From a checkpoint of a small mixture-of-experts model trained on Wikipedia.
Experts: 128 experts in each of 14 layers, 64 squared ReGLU neurons an expert, a sigmoid router.
Below are experts of layer 9 (counted from 0) of a mixture-of-experts language model. Rows are named router (the router's row for the expert), gate (a neuron's input weights, with its number), up (a neuron's input weights, with its number) and show model dimensions 0-127. Each number is 50 + 15 x the weight over its row's rms, rounded and kept within 0 to 99.
After each expert's rows: "comes after" lists some tokens at least twice as common just before its tokens as in all text. This comes from a sample of Wikipedia text that the model never trained on. Tokens count by the router's weight.

# expert 13
router:51 46 34 36 61 55 26 50 39 58 39 52 54 86 51 57 18 57 45 76 65 47 61 33 30 47 55 26 70 36 41 72 60 71 37 58 36 65 58 49 44 47 52 20 70 24 30 62 48 61 53 50 34 68 67 59 71 49 71 50 61 34 51 28 13 28 55 52 59 54 66 34 65 38 30 55 83 61 66 44 62 42 49 67 50 84 42 43 54 87 46 27 27 50 53 10 54 64 51 49 54 63 50 43 37 50 41 27 31 74 62 43 60 38 43 69 49 46 44 61 64 47 40 48 57 50 38 69
gate2:58 75 74 50 68 61 69 69 32 49 43 79 44 55 29 39 47 40 50 18 75 86 55 66 61 81 74 70 57 42 82 30 50 64 30 52 63 45 62 40 33 33 53 58 66 40 59 37 54 45 46 60 51 12 43 61 30 81 42 63 54 15 63 54 31 50 64 31 58 70 41 61 36 54 57 62 61 52 57 82 88 66 35 50 43 58 47 60 56 53 48 44 57 74 63 33 46 57 39 50 48 61 55 45 56 56 43 55 61 69 40 38 44 70 25 45 52 68 48 47 51 45 70 37 58 24 42 54
up2:41 68 68 41 68 74 81 60 54 31 54 77 55 67 33 25 53 40 52 13 77 68 59 58 49 54 79 65 42 45 66 23 45 59 49 49 65 66 56 30 41 49 39 61 63 40 57 34 51 40 62 54 41 12 44 65 20 82 29 57 62 21 46 69 36 41 70 23 60 77 36 46 20 50 72 59 67 49 61 75 73 56 47 44 48 49 55 59 56 66 59 47 50 73 65 29 50 47 42 47 45 61 52 54 46 46 43 67 69 67 53 32 41 74 38 42 56 64 52 41 64 53 57 34 47 29 45 46
gate3:38 52 33 28 72 38 38 30 65 30 56 81 52 64 73 63 64 48 81 50 50 42 62 55 41 58 68 50 50 53 59 62 34 48 37 52 32 49 65 45 78 43 59 57 62 37 61 34 48 48 62 70 74 25 39 44 38 53 77 49 23 55 51 59 28 56 55 38 43 65 40 45 33 34 67 55 22 44 38 87 53 70 70 39 35 61 53 32 74 47 61 50 65 69 29 44 65 22 99 65 67 67 28 36 57 57 34 40 54 61 57 44 35 41 44 61 29 52 52 45 53 61 47 49 50 21 38 35
up3:60 36 70 74 33 55 52 66 26 66 49 15 44 39 06 39 47 50 08 46 40 63 31 48 55 52 45 53 51 40 43 44 61 52 64 44 59 47 39 54 17 49 26 44 45 50 49 49 45 55 36 24 23 71 65 58 68 52 26 63 81 36 41 32 65 53 40 57 55 34 66 57 62 58 37 44 72 52 49 28 44 33 33 56 60 48 42 54 41 60 45 46 37 42 63 66 41 79 08 50 37 27 77 62 39 46 80 63 23 29 48 68 64 68 53 49 63 57 54 57 47 45 46 47 49 62 45 76
gate4:40 61 58 52 52 65 36 55 22 52 42 36 37 58 47 26 64 26 58 46 20 56 47 54 35 52 52 43 38 04 55 80 13 30 58 48 68 41 48 46 64 27 56 33 47 49 57 54 53 63 60 59 46 58 41 75 50 51 45 55 52 80 45 48 68 52 72 42 57 49 41 42 76 61 39 64 60 23 56 70 67 55 58 36 55 48 35 70 74 50 35 64 36 41 61 18 67 43 41 53 56 49 33 27 67 14 49 69 94 51 31 31 36 80 53 57 50 42 58 49 65 41 45 60 53 73 63 60
up4:24 59 57 62 50 52 46 45 69 86 74 58 27 76 64 89 54 54 43 68 72 55 45 34 61 33 51 63 43 40 46 43 40 34 47 71 56 56 30 33 49 32 78 47 50 45 41 58 43 56 43 21 62 49 44 48 55 42 43 64 54 59 23 35 59 24 73 50 50 52 47 64 23 48 58 57 59 64 44 27 46 59 38 38 51 34 39 59 34 39 74 37 42 34 30 13 55 73 57 58 86 45 47 45 49 09 46 30 32 53 44 51 56 58 43 56 69 23 55 50 79 37 41 54 35 52 29 67
gate5:61 33 53 56 72 43 33 62 43 50 66 48 41 81 60 15 43 15 79 68 50 33 59 59 42 44 70 34 49 41 36 41 45 38 80 37 38 35 61 57 36 36 37 59 61 64 55 55 54 44 76 51 57 55 59 62 60 59 44 52 52 53 47 56 46 62 63 46 33 65 70 27 62 60 40 21 48 37 38 68 33 80 50 69 68 37 35 61 29 57 43 26 51 61 28 41 32 23 58 48 24 33 58 60 38 37 38 39 36 73 36 80 53 58 74 67 65 44 43 36 37 40 62 42 33 84 24 45
up5:64 33 41 60 57 41 29 66 26 58 62 61 49 93 63 21 44 45 60 53 50 56 45 46 52 48 65 28 22 36 28 30 42 44 51 67 48 27 52 67 28 47 53 50 71 56 60 60 40 31 77 50 47 32 56 50 59 58 64 49 57 62 42 40 49 75 78 58 36 71 49 39 62 61 34 10 61 26 48 52 46 73 48 42 56 30 44 66 26 60 36 32 62 51 47 59 45 18 48 64 24 45 51 60 30 38 41 27 31 66 37 69 45 42 75 57 66 41 52 52 32 28 52 37 38 87 43 60
comes after: "4", "0", "5", "3", "8", "6"

# expert 18
router:43 35 22 67 62 58 48 43 24 44 43 44 62 60 52 80 62 44 50 61 62 39 62 53 44 29 61 22 63 59 40 46 69 66 65 59 64 62 70 49 39 60 66 42 71 45 42 64 67 45 47 28 36 64 60 70 47 57 60 40 40 21 56 07 26 29 51 54 37 59 89 36 52 58 39 37 74 82 59 34 39 36 36 80 38 62 55 53 44 76 38 48 46 42 82 45 64 58 40 43 56 79 44 65 41 53 48 47 30 48 43 40 32 21 21 56 38 53 44 65 67 67 35 46 53 60 67 68
gate1:68 53 32 50 72 49 45 64 47 67 41 43 43 41 38 60 61 57 75 70 77 24 60 45 79 45 44 01 56 47 57 55 46 51 47 50 43 55 49 45 39 75 45 59 63 30 54 60 73 39 33 76 51 53 64 68 31 59 62 68 48 31 75 37 25 63 37 65 38 67 65 34 85 51 39 61 49 29 29 52 23 58 61 55 81 49 62 82 54 36 63 54 47 61 42 62 35 31 72 77 56 31 53 42 37 54 33 23 55 49 35 75 60 60 40 65 42 60 52 63 55 47 77 51 58 48 33 48
up1:50 63 75 48 52 49 25 49 39 29 54 63 63 50 52 50 64 41 74 21 27 69 45 18 19 67 49 46 46 36 54 48 47 69 39 51 37 45 59 41 45 40 52 64 28 41 77 11 25 22 38 57 62 43 52 51 55 63 40 48 48 32 68 55 68 49 45 33 30 57 51 62 57 33 42 44 36 49 67 68 59 58 31 39 61 62 44 45 32 21 68 53 37 66 57 24 46 73 38 61 49 43 54 34 55 67 39 68 49 37 62 52 57 70 54 86 20 66 64 63 24 52 60 38 77 45 58 85
gate2:50 49 54 32 64 55 74 47 57 40 52 44 44 34 35 73 70 78 46 82 71 52 41 64 60 41 40 58 47 27 25 76 44 49 59 48 74 47 70 63 54 69 35 75 34 44 22 62 31 39 52 60 61 45 33 40 54 71 44 34 46 51 65 45 58 49 29 60 31 47 32 37 42 78 63 49 41 39 57 56 09 52 48 46 47 46 59 66 20 74 60 41 47 53 67 59 45 42 62 39 24 80 67 92 33 48 78 55 46 24 45 57 38 22 33 40 28 35 51 48 53 53 62 40 35 48 56 48
up2:50 50 40 72 37 45 26 52 42 63 43 52 58 60 62 32 31 20 57 24 30 52 55 33 34 57 59 48 58 74 80 27 58 53 42 54 28 51 30 38 49 19 62 22 70 55 80 44 65 54 52 37 36 50 66 69 43 24 49 69 52 50 37 55 40 48 64 42 67 51 68 59 49 29 34 54 58 63 50 43 91 53 52 55 58 59 46 34 74 27 43 60 46 46 35 43 60 60 36 63 76 28 28 09 71 49 28 48 49 71 48 49 69 81 62 57 79 72 51 49 42 52 39 53 65 45 41 58
gate3:44 43 37 23 56 51 79 71 76 48 65 51 58 33 44 53 66 34 75 23 55 41 42 56 62 48 50 37 69 61 49 28 47 46 68 43 62 71 46 57 37 75 53 50 47 69 59 71 40 62 58 45 58 41 62 51 60 51 71 57 49 48 48 27 35 47 27 57 54 59 75 60 67 54 56 57 20 75 67 40 55 62 39 59 72 36 58 48 45 36 19 81 58 64 66 29 39 38 31 40 44 74 66 63 20 61 39 32 67 10 20 55 39 43 35 53 81 46 33 45 40 49 60 47 28 31 33 43
up3:64 59 70 76 45 39 31 30 25 50 38 42 50 72 64 41 35 71 25 74 38 55 48 48 34 49 42 65 32 39 43 69 51 46 32 56 42 27 57 37 60 25 47 45 59 38 44 29 59 40 40 61 44 56 33 45 32 45 32 48 49 49 56 63 63 54 70 43 47 49 29 36 40 49 41 41 74 33 36 55 44 45 58 36 34 74 41 48 52 60 80 23 49 42 32 71 59 64 71 62 59 20 33 41 82 46 61 78 34 86 83 38 63 60 70 50 26 52 69 54 60 35 30 44 76 65 69 58
gate4:47 42 62 35 53 50 24 36 43 77 75 50 67 49 35 34 34 46 53 55 55 49 66 59 54 30 33 46 42 33 57 45 41 70 34 14 46 67 60 42 48 38 63 51 88 45 48 42 28 63 28 42 65 58 17 34 51 37 47 53 60 45 52 50 67 61 47 38 48 51 37 25 34 53 35 56 61 45 58 67 17 51 41 44 49 63 60 79 36 41 66 36 58 82 36 11 54 46 34 20 51 49 58 42 48 47 42 39 58 67 70 57 68 18 23 42 76 61 55 48 74 25 25 68 42 35 59 49
up4:27 15 64 38 49 58 18 40 50 47 71 40 70 58 42 57 52 53 55 31 59 39 44 67 24 40 28 31 41 43 54 52 34 43 33 14 38 54 41 59 66 50 52 52 65 32 49 43 24 69 27 37 57 71 39 43 45 63 66 40 69 45 49 33 83 33 31 42 40 40 50 27 55 77 37 69 67 28 45 76 40 58 48 48 62 31 46 64 35 44 65 27 49 38 31 26 45 58 37 69 48 43 63 28 44 59 54 52 52 58 58 53 63 27 52 48 80 37 53 49 67 21 31 84 32 59 61 43
comes after: " |", ",", ".", ":", "-", "="

# expert 15
router:64 53 42 54 51 59 58 53 43 56 56 03 49 61 45 59 48 38 67 74 35 67 72 28 50 38 74 31 47 54 62 51 64 55 61 71 47 51 42 42 57 50 56 31 59 52 51 87 67 60 63 44 24 83 34 75 50 44 52 41 36 45 62 35 39 51 56 53 53 62 69 47 53 59 49 30 60 80 75 24 52 39 32 67 27 55 54 30 41 61 57 52 42 32 80 43 79 57 29 37 73 62 08 51 35 44 50 46 47 42 55 49 24 20 45 68 36 55 45 77 51 39 48 22 52 67 61 45
gate1:67 58 61 36 63 55 59 14 37 61 20 20 34 43 42 85 56 48 48 54 52 64 51 55 50 60 75 59 47 58 39 69 53 40 36 49 35 60 73 55 38 49 62 48 63 66 54 70 50 74 28 52 27 51 33 45 30 56 33 69 68 76 53 53 53 42 36 54 77 46 52 54 47 44 59 37 54 73 38 48 35 74 42 64 61 71 47 71 21 60 43 50 24 36 99 57 55 45 28 56 52 58 26 44 42 45 52 58 41 57 37 68 58 27 45 32 63 83 66 59 43 18 52 63 29 49 53 47
up1:32 50 44 61 40 50 42 92 65 41 79 84 62 53 66 20 44 55 57 40 50 36 46 48 46 45 25 38 49 46 65 33 41 52 59 56 72 40 32 40 68 52 37 50 34 29 41 34 44 36 76 50 75 51 53 65 71 44 74 34 34 29 43 54 54 64 64 47 23 47 52 42 54 57 43 62 62 31 67 53 66 31 64 47 41 30 64 38 72 29 50 55 70 68 00 46 41 59 67 47 51 44 62 61 48 52 54 41 51 49 60 28 51 59 59 70 34 23 34 35 57 80 51 29 73 58 48 56
gate2:44 49 63 56 62 67 65 53 17 57 72 52 50 40 53 59 39 54 64 78 45 74 61 15 68 87 43 53 43 44 66 36 53 40 49 70 43 51 48 46 74 46 40 33 45 53 30 59 74 30 36 32 51 51 41 82 53 44 48 31 40 41 45 58 77 39 46 55 56 61 70 81 44 44 49 25 63 63 61 40 60 61 00 69 60 55 63 58 29 65 73 76 51 44 60 57 46 58 53 27 57 66 69 34 44 42 61 59 57 30 62 64 34 40 51 34 63 41 30 57 35 34 66 41 74 63 33 72
up2:55 48 60 57 65 61 59 45 19 46 70 47 52 31 45 63 41 57 60 73 36 80 47 19 58 81 41 58 54 49 63 41 51 40 38 77 49 63 44 47 70 57 38 34 51 47 33 58 71 32 37 30 51 52 44 75 45 37 53 35 53 46 37 50 68 41 34 58 58 54 76 85 44 46 51 31 68 71 62 38 67 63 15 64 62 65 65 66 18 70 63 70 45 51 62 52 54 55 52 24 48 74 79 38 39 41 60 64 63 45 52 69 47 29 63 40 70 25 31 52 41 32 65 37 73 77 35 64
gate3:72 60 36 82 44 54 62 55 46 78 62 34 57 48 80 40 59 39 53 66 34 68 46 27 63 49 93 61 45 53 68 64 50 56 40 65 56 55 51 46 68 48 39 39 82 68 57 23 42 68 34 47 52 40 34 58 38 43 56 47 22 25 57 67 12 59 60 60 78 51 41 56 69 65 56 53 36 62 52 49 66 30 58 48 48 26 55 17 48 74 55 26 59 33 52 25 32 38 45 45 70 36 11 58 68 44 50 57 30 29 32 48 50 37 66 45 55 55 57 63 37 43 35 70 45 55 50 47
up3:76 71 34 80 44 57 69 54 51 76 54 42 57 60 90 37 61 40 54 60 26 67 43 35 68 53 91 59 35 68 61 63 56 54 40 62 51 58 72 47 64 36 38 39 80 71 69 30 49 75 31 43 41 40 26 54 36 40 59 41 24 35 59 62 27 54 62 65 73 52 31 54 69 50 60 51 31 58 54 36 67 37 52 51 45 32 58 16 49 63 51 35 61 39 56 27 41 38 37 44 62 31 20 77 70 39 47 54 41 27 33 55 39 33 68 60 66 62 60 65 51 52 37 56 46 56 42 50
gate4:94 43 37 45 53 49 72 61 66 66 31 29 64 60 64 42 33 60 52 67 33 84 24 46 72 46 63 35 48 36 70 58 58 47 56 45 28 43 41 60 66 75 56 26 51 79 48 67 65 47 40 35 31 40 49 66 35 62 58 82 50 61 59 47 45 52 54 29 36 44 66 69 15 49 75 64 40 31 99 28 55 44 70 36 47 46 54 41 27 48 41 54 21 54 43 47 59 53 39 40 65 61 39 72 41 51 29 50 54 30 58 53 52 39 33 25 46 56 34 58 44 49 59 45 62 62 64 46
up4:99 49 29 45 58 50 73 59 73 62 30 30 57 58 65 44 37 51 46 68 30 81 24 45 73 53 69 31 53 41 78 61 64 54 63 50 27 42 44 59 62 70 54 21 49 76 47 70 64 46 41 34 34 43 54 58 34 60 53 78 53 65 47 49 50 52 59 33 44 37 60 61 10 49 78 58 43 39 97 21 53 48 68 54 42 51 55 42 36 53 46 53 31 56 43 47 68 44 34 33 68 67 31 70 44 54 30 54 50 29 58 53 57 44 38 30 38 61 45 46 44 54 60 39 57 66 63 46
comes after: " |", ":", "-", " Y", " by", " J"

# expert 95
router:53 18 45 54 86 52 58 44 35 40 48 58 52 66 47 46 41 54 48 26 64 43 52 46 33 49 54 54 38 43 51 53 66 83 40 55 65 65 57 32 57 31 52 37 58 48 45 43 52 65 61 28 52 65 28 62 39 70 78 50 36 43 56 03 15 23 59 55 52 52 53 43 87 73 51 54 50 73 56 20 37 12 34 58 42 69 51 36 60 86 55 28 47 35 63 33 76 47 54 37 57 45 39 71 28 61 48 27 24 62 47 56 36 35 45 73 39 56 51 56 53 53 50 49 57 65 58 58
gate0:36 37 40 50 61 37 57 58 57 50 53 54 37 49 33 41 43 34 48 18 34 46 59 45 50 50 29 55 29 58 63 74 51 63 42 29 65 35 66 26 46 42 22 45 65 14 40 31 41 23 29 35 49 29 40 52 58 58 45 51 38 59 54 54 66 51 45 73 67 54 47 10 44 49 32 58 84 51 70 44 60 42 46 42 44 29 53 42 65 69 37 71 56 99 44 47 48 31 22 39 46 35 53 37 51 66 33 20 54 72 27 48 59 45 58 61 72 63 47 37 39 51 64 58 62 72 66 39
up0:51 19 78 80 76 37 74 46 60 49 76 46 34 59 53 21 51 63 45 48 45 39 50 80 38 49 28 23 50 29 54 61 57 54 34 61 38 47 46 53 36 68 33 62 64 36 36 62 55 24 40 44 59 45 60 49 79 49 38 33 48 55 58 44 56 43 40 53 24 49 38 30 73 50 38 46 60 57 69 26 44 33 46 57 30 16 68 57 71 74 42 55 66 73 68 55 38 53 45 40 36 41 77 54 51 54 69 50 40 62 33 67 26 28 77 61 28 67 55 22 53 50 54 51 62 37 53 23
gate1:46 32 76 41 81 62 45 47 40 31 53 67 37 34 27 39 54 61 57 77 40 58 35 35 70 53 61 48 50 56 49 56 28 63 18 29 54 73 67 48 42 35 62 54 66 33 58 59 51 70 35 72 58 63 48 67 36 53 31 07 55 49 44 23 56 52 63 38 42 36 62 51 82 56 34 64 42 74 52 57 47 32 57 58 20 69 37 24 54 81 67 34 46 41 48 52 62 38 43 25 48 32 32 71 45 54 56 38 69 28 44 46 50 42 42 59 36 52 36 64 25 42 65 46 23 71 65 33
up1:42 69 55 45 38 39 66 60 35 45 37 33 74 50 30 36 72 39 25 55 51 40 68 45 52 26 59 62 51 80 30 34 64 40 62 54 50 27 13 78 61 46 40 55 39 64 58 83 60 37 41 58 63 66 56 29 49 73 69 74 42 48 70 60 89 48 70 43 60 63 32 57 26 57 45 53 61 74 39 65 58 58 79 58 65 47 60 56 36 28 43 58 48 44 58 38 45 77 55 70 38 52 49 39 62 46 37 58 30 40 47 55 71 32 31 26 30 55 66 61 63 48 77 67 62 71 59 43
gate2:58 51 70 55 76 53 64 58 66 57 59 65 49 42 54 66 58 51 28 35 75 52 63 54 65 57 49 62 36 62 34 62 71 66 21 59 52 49 47 58 56 65 85 56 37 52 27 77 72 50 55 42 79 53 28 40 29 60 75 41 26 66 20 23 65 42 81 47 49 58 57 48 56 42 80 27 64 35 50 41 54 37 62 50 77 41 72 43 60 31 64 25 71 54 33 55 48 48 35 38 43 43 60 29 52 62 54 32 28 50 18 66 39 41 76 62 46 71 60 46 34 62 33 44 37 52 40 63
up2:72 46 40 45 78 54 72 55 33 32 58 59 61 48 51 43 37 42 65 43 65 56 68 35 40 57 59 39 21 46 46 58 77 73 29 52 52 48 49 63 81 75 56 53 60 42 32 63 44 66 50 36 53 45 34 59 28 50 45 38 03 52 27 42 70 57 70 41 43 64 62 35 51 33 77 28 51 43 62 64 49 42 66 52 57 38 79 33 68 48 52 64 75 53 43 23 68 56 27 67 30 35 61 34 56 27 58 51 46 50 32 65 28 43 49 53 66 35 61 33 58 84 41 34 55 55 14 42
gate3:54 52 48 39 53 43 84 49 41 42 40 49 42 72 65 42 57 54 50 35 65 70 48 59 54 56 59 51 48 59 41 46 51 44 61 45 63 55 34 59 74 45 54 62 34 36 68 41 64 81 64 45 14 50 54 44 37 38 63 61 48 61 51 48 26 66 41 75 54 34 75 34 48 61 37 58 38 69 47 67 34 62 43 73 57 58 48 36 57 59 35 64 54 14 49 39 78 81 64 35 23 59 58 45 44 37 72 86 37 51 57 61 47 85 75 47 70 46 18 51 69 57 44 59 54 76 02 45
up3:64 57 52 29 61 35 79 42 37 37 47 46 42 71 64 41 58 61 61 30 63 66 62 60 59 56 48 41 39 44 44 43 62 37 62 41 65 47 38 57 80 40 62 59 39 32 68 55 68 76 68 36 14 46 65 58 51 31 65 53 43 56 59 45 23 55 37 71 57 34 62 26 47 65 30 57 32 65 45 64 42 48 40 56 46 53 50 43 64 48 40 66 55 21 54 35 80 71 62 22 25 66 57 52 47 30 68 87 42 49 47 56 49 87 59 54 63 48 24 49 66 66 22 55 44 83 19 54
comes after: " the", " a", "-", " The", " is", "The"

# expert 104
router:44 41 47 70 66 47 43 57 24 56 26 45 68 84 44 56 52 29 34 40 41 34 55 51 36 33 52 29 80 37 50 29 55 50 82 83 55 63 55 50 52 50 54 48 73 36 38 63 78 57 76 31 46 41 22 56 43 40 60 49 46 53 52 18 39 53 64 68 36 69 76 55 60 47 34 43 76 50 84 55 53 54 47 65 41 54 58 31 37 51 57 31 19 38 51 49 38 61 52 39 55 76 41 65 57 30 48 42 40 42 43 59 52 30 33 73 24 46 46 51 68 41 10 29 48 72 50 62
gate0:48 66 69 61 19 55 33 69 49 40 75 65 38 71 48 66 58 35 73 71 34 40 58 72 50 26 36 54 63 51 34 70 55 34 55 36 47 32 30 38 40 28 60 70 32 38 81 41 31 69 45 80 60 62 60 27 59 73 54 47 58 55 52 56 49 54 29 55 55 59 61 47 58 36 54 81 59 67 83 39 39 44 55 36 63 66 56 38 58 58 30 47 22 42 52 36 70 35 56 76 66 51 58 52 41 61 60 12 63 45 49 35 50 47 24 64 48 39 36 25 56 29 28 52 70 58 44 28
up0:41 68 48 43 53 62 52 54 42 50 76 32 33 86 41 77 55 29 72 42 54 41 43 65 49 20 60 52 67 46 35 83 49 60 60 41 40 35 70 61 49 24 55 68 67 53 65 50 59 59 42 75 45 51 25 28 63 60 64 46 43 65 38 47 71 37 69 79 44 57 86 58 72 48 36 80 64 55 78 48 52 49 44 32 61 40 60 42 69 72 47 45 23 42 52 42 62 44 47 70 36 82 48 36 43 53 66 27 62 57 64 33 54 52 70 43 36 45 43 56 52 32 46 53 52 60 49 04
gate1:47 46 51 40 29 78 56 52 59 59 39 47 39 43 72 41 37 63 59 70 40 50 29 81 69 66 74 42 29 48 26 22 65 30 59 51 58 44 36 56 48 56 60 50 78 77 38 37 39 71 31 48 61 49 49 75 47 55 57 35 45 65 69 40 58 26 75 64 34 52 43 50 62 66 37 44 41 53 48 55 50 53 46 78 48 38 36 32 42 47 68 15 62 68 55 62 50 69 67 43 49 01 37 26 54 55 46 71 55 39 52 65 43 39 53 78 42 41 46 42 13 49 22 73 57 48 68 40
up1:54 51 46 56 63 28 40 53 42 42 54 53 55 49 27 55 70 47 45 28 66 50 72 17 27 39 24 56 78 42 69 70 36 69 49 48 40 57 64 47 50 39 42 48 19 20 59 62 55 31 72 50 42 53 51 26 44 53 45 67 59 32 35 53 36 81 30 36 70 55 48 55 41 36 66 52 61 44 54 41 53 35 47 22 53 63 59 69 62 53 35 91 41 33 40 40 44 34 28 60 47 95 61 76 45 44 52 35 52 59 52 37 53 68 45 26 53 64 50 56 82 47 83 25 39 47 36 61
gate2:57 42 52 57 28 41 36 79 27 59 54 24 65 60 62 62 63 20 63 48 67 54 43 53 64 43 42 52 90 38 47 46 40 60 44 71 56 47 58 59 61 50 67 51 35 35 42 20 49 52 55 39 66 28 37 63 33 59 56 43 50 49 54 47 51 64 62 53 44 36 63 40 62 55 57 45 51 60 82 59 73 62 51 55 36 58 65 70 48 68 79 49 51 29 54 88 31 20 46 37 62 20 45 39 57 29 42 36 77 27 43 42 32 58 21 43 90 45 39 42 54 53 39 61 47 61 15 77
up2:35 54 38 48 65 45 52 29 62 67 45 51 22 34 34 76 32 46 36 18 56 40 38 57 59 31 48 66 38 36 45 49 47 43 61 28 32 40 38 59 32 57 45 76 51 73 55 49 43 43 55 61 28 50 42 71 56 41 78 60 58 65 26 51 50 31 43 21 53 87 15 49 48 66 30 53 31 31 47 72 05 80 49 31 39 65 55 46 49 42 39 60 42 65 72 38 63 62 48 57 39 39 31 66 58 69 47 59 60 49 34 70 65 61 38 36 17 63 35 61 48 55 48 39 52 58 74 38
gate3:34 24 60 48 69 38 44 66 39 22 49 56 51 88 47 77 16 46 49 42 30 37 43 45 38 57 31 41 53 51 38 38 61 55 44 58 58 46 57 53 60 48 34 25 36 31 48 56 55 40 59 61 49 48 45 61 32 63 54 62 59 10 42 61 48 84 70 45 54 56 44 55 33 57 58 50 65 34 36 82 90 50 47 47 19 32 65 42 34 68 40 60 44 58 45 35 29 49 63 48 47 48 53 51 62 51 51 71 58 52 07 62 23 31 33 72 55 74 45 74 48 33 21 58 48 61 35 53
up3:73 75 50 52 17 44 58 25 36 58 38 46 59 07 66 48 68 56 33 72 38 59 72 43 68 47 69 77 51 55 59 70 38 52 43 53 40 43 53 30 51 57 61 72 46 60 44 54 47 62 52 34 63 38 49 33 64 19 45 31 43 74 52 54 61 17 39 71 71 39 53 57 80 54 49 41 35 45 58 30 21 45 51 48 71 42 36 51 46 54 53 58 60 37 45 42 78 50 50 50 29 52 22 53 29 48 52 20 49 65 80 36 71 28 59 21 51 26 70 40 49 64 70 43 60 51 56 48
comes after: "6", "5", "3", "0", "4", "7"

# expert 11
router:26 34 45 73 81 47 39 44 44 61 28 33 75 65 39 66 42 40 54 47 63 32 61 62 39 31 68 19 55 41 40 61 51 60 62 74 48 52 55 29 46 53 51 44 72 49 39 73 65 47 66 27 43 61 40 63 52 57 57 56 43 44 35 37 43 42 44 47 23 74 64 29 54 48 27 51 67 54 83 38 58 48 45 79 37 62 57 37 57 62 60 04 33 25 52 44 58 73 52 38 64 68 43 70 66 47 61 27 20 51 52 42 50 26 35 61 34 39 43 46 58 50 27 43 50 53 70 88
gate0:69 40 27 60 74 38 44 38 49 43 38 27 81 39 47 42 40 33 36 52 70 47 38 63 49 71 75 35 49 37 42 44 20 41 80 30 51 54 68 32 60 53 47 60 41 66 53 39 54 59 51 81 66 54 67 60 20 64 39 52 36 49 61 42 54 31 18 43 64 76 39 39 48 31 43 41 33 46 72 69 43 53 45 58 47 44 55 52 57 36 48 41 30 16 28 59 60 66 70 53 51 40 42 74 73 50 43 52 34 55 82 47 39 53 26 83 78 36 35 69 38 28 60 54 45 24 58 48
up0:45 33 28 58 51 32 63 48 40 55 70 26 60 53 73 47 48 32 45 39 42 25 37 48 50 35 50 38 47 35 74 72 26 34 65 55 70 22 45 43 48 59 55 30 29 44 44 43 59 58 58 62 22 55 58 79 47 61 31 45 42 40 67 38 35 31 59 61 59 65 16 34 64 59 45 48 35 55 97 51 64 29 37 46 60 64 69 33 42 16 78 37 55 49 69 41 57 57 47 29 52 64 61 86 65 66 51 56 64 71 57 43 28 45 32 39 54 59 66 79 32 37 52 64 60 42 50 39
gate1:52 42 79 44 21 31 31 66 39 54 57 57 32 36 61 65 54 36 38 51 27 53 29 70 32 37 72 78 58 27 14 45 66 60 47 39 57 28 27 55 40 67 41 45 60 47 54 75 28 49 69 45 33 53 58 43 69 36 55 68 42 42 48 54 57 79 43 66 65 55 70 31 54 71 35 45 63 35 79 66 57 48 59 48 39 54 46 41 76 58 56 45 26 58 53 56 60 55 49 48 39 60 23 53 52 34 25 67 70 58 56 51 38 48 52 56 35 73 21 41 50 48 56 10 25 59 19 47
up1:56 92 53 27 55 45 76 26 52 37 49 52 52 49 54 45 51 59 34 66 44 36 66 24 24 61 38 38 37 84 85 23 47 31 41 43 31 72 58 44 60 42 43 53 77 42 45 45 56 54 53 49 65 60 53 45 63 41 77 41 80 55 38 54 36 51 42 45 45 37 46 47 43 30 74 79 42 45 44 35 75 57 55 35 55 72 65 45 42 22 27 45 28 55 39 40 26 55 52 32 24 42 51 52 63 71 47 40 32 34 52 53 61 66 46 73 27 42 60 86 52 31 48 71 60 58 69 45
gate2:41 22 46 68 46 47 39 51 47 57 53 46 67 51 28 60 46 61 25 42 62 21 32 62 63 85 46 55 37 57 46 54 50 91 46 49 75 41 48 34 35 49 21 61 49 57 58 50 32 58 34 18 48 72 57 38 84 53 42 53 41 38 42 63 67 69 70 56 46 59 38 18 26 78 33 56 67 60 74 36 36 65 50 76 24 46 51 30 49 60 70 26 68 70 43 71 31 54 55 44 60 62 72 62 70 44 45 32 51 43 51 45 45 40 30 34 59 51 47 51 37 48 37 58 56 76 70 68
up2:54 69 54 36 51 58 56 43 52 42 51 55 34 50 68 35 56 43 71 59 33 75 74 43 36 18 55 43 65 41 50 41 49 04 53 44 32 58 57 66 66 46 72 36 53 42 43 52 55 43 61 83 51 29 44 63 19 45 52 42 58 66 54 36 39 28 33 47 60 41 64 87 75 21 67 42 37 39 22 64 65 37 49 18 80 51 46 67 56 40 26 75 34 29 68 36 67 50 52 61 43 38 28 39 28 53 51 60 52 60 49 50 62 55 72 66 41 46 51 45 62 58 64 32 50 26 33 32
gate3:47 68 64 73 75 96 51 40 56 72 70 39 38 44 28 56 41 67 65 49 44 55 45 68 58 29 60 49 49 46 52 77 30 65 46 66 40 22 53 48 54 71 45 50 66 67 49 56 59 32 22 52 35 59 64 46 44 57 61 34 49 44 17 36 38 46 54 62 26 76 54 47 49 73 42 70 43 46 41 64 70 48 58 36 48 46 52 28 55 42 69 36 46 57 68 53 67 41 66 27 50 32 36 58 64 67 64 53 60 32 32 41 72 45 42 10 32 24 67 48 43 48 10 62 34 57 48 72
up3:42 67 56 72 75 99 44 38 54 68 70 38 38 41 21 58 34 60 62 48 47 60 38 69 58 33 67 40 58 37 44 71 38 73 49 66 35 16 53 48 44 71 50 57 66 66 52 58 60 38 22 49 32 56 62 49 39 59 56 37 34 44 20 37 37 45 54 66 23 77 44 39 43 74 41 58 44 42 48 64 65 53 58 31 47 43 51 26 53 52 66 39 50 58 59 59 64 42 61 27 55 28 35 58 60 69 74 63 51 32 33 43 71 49 44 14 39 30 61 53 40 55 12 59 33 57 53 71
comes after: "3", "5", "6", "4", "2", "7"